Weights of a small mixture-of-experts language model, trained from scratch on English Wikipedia: 12 layers, vocabulary 32000.
Below are experts of layer 8 (counted from 0) of a mixture-of-experts language model. Rows are named router (the router's row for the expert), down (a neuron's output weights, with its number) and show model dimensions 0-223. Each number is 128 + 32 x the weight over its row's rms, rounded and kept within 0 to 255.
Before each expert's rows: a language model's description of what the expert responds to. This comes from a sample of Wikipedia text that the model never trained on.

# expert 2
It responds to: Prepositions after verbs/nouns. Prepositions like for, at, by, with, on, against, during that start a phrase after a verb or noun: named for, dedicated to, rushes for.
router [148  99 134 124  99 117 187 113 148 152 142 101 112 112 173 101  68 105  95 100 135 143 134  40 128 105 103 131  63 104 147 101 125 155  72  82 109 154 141 163 136 149  60 124  63 139 146  91 120 152 160 186  97 107  99 141 106 146  72 115 150 183  40 167  87 132 138 178 111 114 205 113 142 102 141 155 133 118 157 137 110  86 114 122 105  94 204  91 148 164 146 109 108 148 167 147 167 104 131 138 141 207 125 148  77 103 102 111  78  83 127 118 114 135 111 158 158 143 116 244 146 152 101 109  81 143 112 111 155 127 126 178  80 139  89 108 154  82  97 127 160 145 152 100 130  74 186 129 103 127 127 136 148  95 123 159 110 135 147 108 162 120 123  74 149 113 113  93 134  81 138 117 146  81 163 109  99 127 123 165 143  98 130  96 142 112 123  97 140 153 124 141 105 127 157 150 121 106 164 105  64 155 217 133 144  99  99 199 113 129  60 124 129  70 118 118 174  99  98 181 136 152 120 148]
down0 [112 224 141 125 189 166 135  76  48 137 175 129 104 132 110  89 112 141 154 173  73 125 140  83 112 132 130 108 153  94 174 123 124 163 168 101  80 120 101  58 125 103 150 167  72 104 121 126 126 119  83  48 115 118  72  75 161 178  88  86 176 104 108 102 120 137 135 118 143 141  64 120 226 130  95 144 119 131 105 124 154 134 171  79  85 122 133 140 163  63 107 143 176 127 155  92 113 102 156 173 133 105  65 129 116 149 124  94 132 176 188 117  82 115 106 171  74 122  95  57  99 160 147 150 133 154 117 118 130 131 133 145 102 153  97 148 125 202  91  89 133 132 102 165 117  83 139 138  70 148 127 116  90 125  90 130 135 123 104 153  92 110 111 141 167 166 150 107 132 126  64 153 102 122  57  81 146  98 159 209 154 174 140 148 112 115 149 121  97 103  87 135 160 142 112 107  86 165  95  98 173 104 112 107 162 147 144 142 116 156 126 132 127 142 130 152 119 112 115 127 126 113  95 179]

# expert 29
It responds to: Prepositions and colons. Prepositions and colons that open a phrase or list, such as in, as, with, from, on, and include: before a list.
router [ 82 120 143 147 176 145 126 120 139 194 147  97  99  85 115 114  81 116  48 104 139 111 137 101 184  63 129 195  78  49 112 123 119 133 125  77 128 164 135 123 140 138  83 103  99 165 101  95 172 152 153 157 111  67 128 175 149 125 112 161 177 157 102 101 163 100  90 116 158  63 231  85 155 139 107  84 100 114 130 112  82 119 109 139  88 128 196  68  80 159 115 111 157 135 153 158 106 122 106 159 154 132 128 178 110 151 105 111 110  79 136 120 117 142 142 106 121 131 105 152 150 149 102 113 147 154 139 168 168 154 201 168  85 113 147 145 155  59  94 113  87 132 118  74 115  93 153 130 140 121 118 113 128 171  89 183  78 121 116 141 143 105 145 126 116 152 111  81 123 113 128 126 186  75 145  94 122  80 140 143 124 137 143 147 113  88 117 137 121 159 130  69  97 121 146 152 155  65 153 105  94 124 132 108 173 116  86 117 105 127  88 128  68 115  90 112 153 140 187 147 166 207 106 194]
down0 [ 76 159 106 131 100 120  85 135 154 113 116 134 119 124 118 144  78 105  52  91  60 197 131 117 108 143 135  99 152 175 149 142  94 101 130 126 106 151  90 113 139 106  91  95 152 112 138 135  98 141 112 116 119 142 150 153 126  98 145 131 127 149 144 115 149 122 160 162 164 128 136 203 108  70 125 130 170  79 129  82 145 129 124 147 203 114 122 108 100  68 179 115 190 156 123 102 136 116 134 164 166 134  73 138 126 163  92  83 123 117 144 149 178 119  84 144 112 137  84 135 150 155 111 165 119 121 128 114 133 141 128 139 155 112  60 127 119 165  82 109 177 156  82 115 130 255 168 130 168 113 110 135  65 101  42 177 116  45 199 127 100 136  62 115 206 151 144 111 100 101 129 122 129 113 135 105 105 136 144  68  92 151 116 106 169 122  95 158 117 153  70 119 160  91 156 112 136 141 108  97 122 146 124 149 141  68 157 171 136 129 105 195 131  91 165  95 151 135 136 126 127 100 130 112]

# expert 46
It responds to: Punctuation and spaces. Hyphens inside compounds, opening parentheses and quotes, and stray spaces in tables or election results, as in head-on, Hix-Blackwell, (overview).
router [122 108 110 122 130 129 167 122  79  54 149  96  68  70 120 115 106 127  89 149 153 114 145  77 125  78 115 108  95 101 106 118 166 185 110  90 167 106  97 116 131 119   5 111 102  89 159  85 154 174 204 146 146 113 143 162 168 128  97 130 137 123  81 138 109 144  93 140  62  77 133 142 154 176 118 151  93 173 101 171 130 134 161 175  86 107 199 113 108 140 128 127 144 101 151 196 130 129 159 144 218 151 127 171 130 135 147 142  84 152 163  94 103 102 104 175 129 115 118 153 158 146 162 120 105 121 112 121 113 158 110 173  91 144 112 156 137 121  91 119 110 170 131 119  79  94 159 103  97 162 178 173 123 156  88  85 122 132 124 111 135  70 125 104 133 132 109  75 132  97 165 111 189 146  70 116 110 114 119 153  99 125 127 165 161 128 110 110 119 109 106 155 102 131 135  99 148 114 116 154 251 110  50 172 150  90 126  85 161 150 122 142  95 102 131  84 143 166 102 161 154 139  99 129]
down1 [129 143  75 111 113 146 130  92 117 117 168 182 161 129 142 141  54 155 150 120  92  87 150 128 121 126 148 146  92  77 163 147 168 127 127 162 103 124 135 175 167 132 115 130 184 192 137  94 103 166  89 120 130 151 112 103 126 115 121 144 144 186 120 105  65  96 182 129 117 118 154 121 138 168 149 154 116  30 133 127  70 145 111  89 129 148 147 152 149 174 184  68  78  90 179 131 131 101 171 140 125 130 121 100  94  91 141 110  92 144  97 171  88 145  82 124 161 112 171 190 175 106 112 159  88 141 101 121 132  80 146 161 114 133 135 101  81 129 114  90 100  52 214 110 146 175 131 108 129  95 196 111 187 193 164 133 110 101 130 132 187 123 179 144 130 148 146 151 120 119 125 156  72 171 110 175 101 127 112 105 107 124 111 132 142 101 173 121 117 132 139 111  78 111 107 130 186 158 119  87  96 148 194  62 155  72 148 161 112 155 156  92  95 134 139 139 106 155 113  88 143 166 188  84]